python train.py --n_head=2 --init_std_qkv=0.0268 --lr_head=0.009
Below are experts of layer 4 (counted from 0) of a mixture-of-experts language model. Rows are named router (the router's row for the expert) and show model dimensions 0-255. Each number is 128 + 24 x the weight over its row's rms, rounded and kept within 0 to 255. Numbers have three digits each.
After each expert's rows: a language model's description of what the expert responds to. This comes from a sample of Wikipedia text that the model never trained on.

# expert 63
router:131161119137126093170146123164111134126095177116097157136147157104108113150139163154148090129163152150138167127112134115074188106108153104159113088082111174108117132131119134123164138107134129121097162124114127125142124152113150169096141124133106148092119134118117131084127124124099134137126092133120134125129153078120144150121177197135074108123124093128116120164121085126129118154129141141148149134168105146137125128115106121054119116121158111126148167128094149123136117120121157121107146118153131165143070128113106118154152122153085161115146122141140055114157082134135135142129092118116123116159107142139110115141177101082108147137113121102159164135124137136119115138235122117128164107126128118141109136124124108129115130111131141110114085138123114160138118161111104
Pronouns and clause starters

# expert 26
router:139115133142134163105123148170144155086159121100104096180141126120121132113119158161099119147152128110112120141107138154147149130148111155146104161125166162106152099124134110174105160146107134153146114159138152144106135137118132107119105134149103074134121151069105100120162169121135147103114114132140149120179085128144145109125121143175174134130132152110145136151139101201117087108088107146127134117166118206092116161130092137100138130113111120146114106129160102161139146136141127087166142140159101131109121083105111146151125101148174098116142118113139100117145190110115162158119158123128148118072138121133145124125116076103122101133157119140145185145099116158172131154122121134118131159116111144138125157113117122122147104135114124131134124096157126137132191174164115
Foreign name syllables

# expert 8
router:166140096129107122111119123115123116098162129110124100129129196101126120110100184137127135122150124118154106142134104128133157100097131121117149149108113127126142103130128120161123147164123084119099088133081100140119177147156122104123103166109080103103172169079120106085123114161150161097140146101138075114113134112130109138155119115155145105090096133135135098126133118177123091114159108174107164117088125142138138095124087130138143131111099131109073119118137102129107152143095125134137126130135110101149165141111126173175082128139142142142168132128145078137140160135144119139123125174130124091126091131130159133159075141179152146099148123119119135122128122135109150140088101130094109139107097158118144127112097157137133161083104134163094168152150140132131088146066121
Mid-word fragments

# expert 60
router:119146153094138115118105119166105117133148170152129149136107131141140125153100155155151110164145145056126143096125163116127069106124079123105116121136135140086106088160121099115124153099133109133085131103109144109151122134122146165115120131099131120151077117126103131090111156106127101097115135121105102163127117156141117139156120107108125144068148127164113131088186102102166134102121131118166142117127157137128116131092114107131087155104125119101129154172142122152147118099159141139159097139127118149137108084132157137078099155088112148111132140093101192152155102113160166134103096115133141108127135152127129091120165174112134142113137145090132124120184123130123120153111114123099146171153138104123159139142130083146112110097108105082126092128156119066149131095126097
Scientific predicate verbs

# expert 12
router:147126161116142164073090117104102165147101111121179123098119149159125137148131129168084151111143099131144154150119112152129151121124130132156128123143137120096122139129129143141138134128106140130176115145165092104160134168135125126132164099138129159161155107161148158139128153133117114125116066101147103156125124100144085121091086129131139082143162141110116135100113193149170152147150138103109125117150071107108088106121148137167146106115127098089119171101149135072095110098132119131099113157143163114118118121116078110144126109083128116134139140101080164120107137179114147134112129107162179139154151105091081130133145113107149126110092132129136130148137150107136148120112152096141134146125120093129092142101133112092111138136071144114168125109122102134077149160111092
Latin-style word stems

# expert 51
router:110151116127093135157121111150123117155132122128110124092156116115163099120124072120146138110080121119157141116153110130106255104148096156109156136141120116118131099145085161086167080119114157119177147121127125128113145144144130153123119079200127114118108154139093102127147117124109136117135149122128123137136134209171134128126158126118123139115112057126154131153084114114128099138125122124186134125094125102149201137133145121080125126128104148155117148121116137127145123128124130142132110154131102155161084132117146140100124138102136155117111137142115152155115172109108122118133131126123140118122111130152125112159146118107118141143124134132156105149144113110139136120139136141101144119079158101144154112089149103114086153121121145167120139151059147118149158141105116
The and agentive by

# expert 50
router:088107150167087148169119135092152119145145129118131151135129088153106123126119119098125109099151155104096132123142115171126088089141123107133093109133166149142139131113116141126130116107107125101125139148109128105126111127177153177121124140173134132133125114109132146111126104095156135119109118093112151154106191143100148164121122131124116107076114135084158112112111147086127117212097167174140164179089104143122112139081115106149091124175097140146140092118127144137152138100073145146148163142138143153144152168120156144116169123161153161128141155135097114174101099123157128113114148140107140122181148130124102136118128097087120173118091116139120140113149114127117125149124121100139124153104115109140163127139129144107131087130148165167154152167158101149093118124105090
Digits and hyphen continuations

# expert 54
router:113120100126103138089122128090085107107155127134107177117160123143146134173156099128106145098202146119124109129123088104133074125118160180130107151100115084157094160132157146125111147121119120153125137103070164084107120067142133140110084149161095111123138157123153147121142171131100133131152186111093149120133070105121097125154150151128091140138110124159107128134131116113086108144146147129113106140121080162106123129085092150114133162127104146127181104120092188098131112136137124131115144127156134140102116105141121174130119123145105136140087128153116200148137173114121108099135108065170135125113144123123116143145100149140154109112123120133133111116138091135135153119110125144124109117154153143113100132142112115101112101108121159146164122093140112130138153107124108
Place and building descriptions

# expert 42
router:128132123100147139124136061092105159120134095124174139107148159123089083145149139105153105106147161159095170170111153119109113131160096132173134154121129132165123146165106125137144138143146144158071129063117112097137151162122082155136150153171161149164130130161130129123143106121131129104135166106126102150117149146121176167119146144134151140148119125146110157134164126169117136105111076155147172157126108138120082118155098105115122119101149157150130127083134110133141098139168103100126109106104152131149142128101085075106151132148120129100126142123158147157128147094131119132146164166097115107122112165172059165110129116116140152145144131137112103132102090110162128100142133126138141116139100150122120126116168099138148109139161140159108163134140117117100129095126083
Music articles and apostrophes

# expert 0
router:131075142095108129124133087133129077153165130124134105153129142148139148137097162140147167122123185140089108138118112129170118118141160126130102134151099092117146113176144134127144114131142146155142096118133113178111174092126105136082128118158092150125154088086109157137088136148131147128098144155124089141138123101095125124125128146112123108105147099113134098117101134105124132074150074097121114112113104131148165150122122113122108103122150096144107134111135110117103124127125103136134147131160159165132059182107120162151095109141154118137149146164134111132132135071128127144143119142155102165167121140133116172129096131137194116143142114117166144077125159119085104137146143135205124122091141127109121156178123136104111138165117125123129135119148182116144160107105150
Mid-word syllable fragments

# expert 5
router:138190109155128132164133090141160140094103150138080137147134127176129161118143117146141133161120142132126125124107124120098066144146118120163119133126102142109108119127078131133093129120146122131127132125076125168126091112153133151080115130114129140153130109135115102154109117163136168138090145121101113120070134132091134115120149147074138144104134116111119144091145174098163136111060128139133179140148127123144133150128153114021115181112144161143120122118101150101131145166159141110144154143126137128134140133115126139099120079113115120097095115112130195133144114124131155117152096131105159092123083095133092118136141122169111119140107071138127128091152124139136106091149170125124129138158114116120132113074128097148136118128139121104126163117140148129134138154120078
Title and name starts

# expert 13
router:137120136142128173146120116129162142129136093154110166129120072127107121130180142144120143165035153156099125160113147129106174225162134109140128141097130118135133107121125137139147140117111135144070149138119144100114148120136139110126134127127135136101111138137125101125131043143113134043135132137136122168110109095118193076103126147141132124153105134138137098131080113154141110136138098126078138129133146131121130130159135129122143124123099120108132158109080170127161147120143144131118106125140142161112140112117123113117179133120100152127156164143142129125126105132124125109144065102125126147128096127170130119107152208137149134119107138114135125133143130116122115116111118099152096148085145120144128084129135120136103131122106177135130145118202132114140111133145131
Opening quotes, parentheses

# expert 39
router:099112135127155126069160118139114136121135118107088111131128133120140104144134113145100132132180107139118128104109122109141161134119117145147102090160122122160130110143152096116126133176161125107140149158132171148138082111097153088133142105160145126150161133148154095105149155128130120138145146102113111117105124102161150091116140107131087129104126179125130124095180160095088141143097081103165085102136153128093131175118086105086138134158176117155130143155141119153173146147123123181115148090096116152144113149131142115127130130150159140115151144126114079114103119108109132150134154145133145150124142084133120132103083160130160087075113154148123136132117135129154118129159100142161114102087110150112155190137132114133155097163125134090178132132125143136077140108145192
Personal name endings

# expert 56
router:133161117125120118170158125171101163124094175162079117126158168152108154122150094135160105145098114122155128096155157122130110104154154126123101154112154117152115133108121158124118121140127169105178150111132134124144158093144138156140145142143166132124106099140116118103126132152113155121095148141163134176110152178120169137124132121142099108128128139128140097131146125115092117110129107139151147107141069120169121145069117133061161118132132134152130104121129132155138114114132113107150133110128138134094132145111135137134168112143097095131079139122130255141164147125137142115115128100089115131116111116112146087127145105138159118158154161138138134076150134113142126111116138066094135120119125134145145104124133094135108116093106091130146153111132144139131067121140097
Surname first syllables

# expert 28
router:153118123128141114125139148118152159140099088118078135140148167091115126141171129144146093129138146119116163106125122129119098163137164149066094094124138198134123112139121115061100102132108156108122172106130127151128123091139118125155158112121149123130139107110115125125143138154110116157081130179119117117070137122118154130134152100156153106147108065129128103132151128117140102115112157137169121156128127121155104123150127130093127137167105147087143119153152138119168136139080146115066124146157122157152159130163133135117147085115117156147132136131157152133131079151102088097125099091115136147149124120118090110145124114200102141150117108163134080101159120116095099124145157081154116134149140146157123132156102107154146159117121101131091144132109156106136186139135145
Name and title starts

# expert 17
router:144154132088103116098130151078121108078146095124178094148084135150116118127128147107119162136151107122144142118140140101130123129075100114135191110160093088127156122113135155106162108177146124152097125108123149115114098134123133130146090105100131116115143131142150136156168110116150118147147100132096114113125131123104100150143124157126114103149127149103118129112137147108131127116154165143124151110111165113102094115097186098139133118121173129111109111120112129144127129158157176173137143154133142112147161090098106207150134152131150164170107141135130060125095118159071134137155121161133137124175103122105143119108134161152134119127124160133116138120093100141097120088106093136146118099138124070117139119129132150106147115154197132125106144139172090111117120101099152
Mid-word and digit pieces

# expert 21
router:125148152093166123112123125158136154126115093113130121097053143084158117110125134107121136124186122153144096123132119101123136124136151148130125136121111126146125086141153154138117136124134145100095115150112109166120103127122116152078094117107094176119132116157125184138112145108142160087132122112127099099133117124147143171127128119156110151155139166145136135144120176100111115130083125116193071144146124139095136139155180058125113184121121130108144068169161131096135153152117107137104138133082127089102132107136146070146127121103133129151108140099116150081123104114123146138126139122155114149139130121115159115115145156152153109081121125125105128162118072162071149146148124103115102123126133155106113139124146128140115120127162133101179074164138138132100096114126125
Mid-word fragments and digits

# expert 37
router:161129158137118154098082106122154126144176134178152110153074130138148079093097089113131141157158158115148113152155162131119076108146149147088150114107105122086127158130120131097095132139152119154154137095150144130100190160140126118110144102110091165130133108112108164155110102174118173138114151146158118115158121126106131136130113115107150154140093116163114146143067128123131128136147112151125094165133156121111152113148131127126126083138108131119108155154138134133143137120175148106130149113078119149148146120150131061139118150121160177100107144125109105123162147104100110137133103114172135119185120103136115158117159123097143104106120128117106130079168144124134131147105103148157135120116138150128115107097111131158124129111170182077118089110139137101139112175112116
Mid-word pieces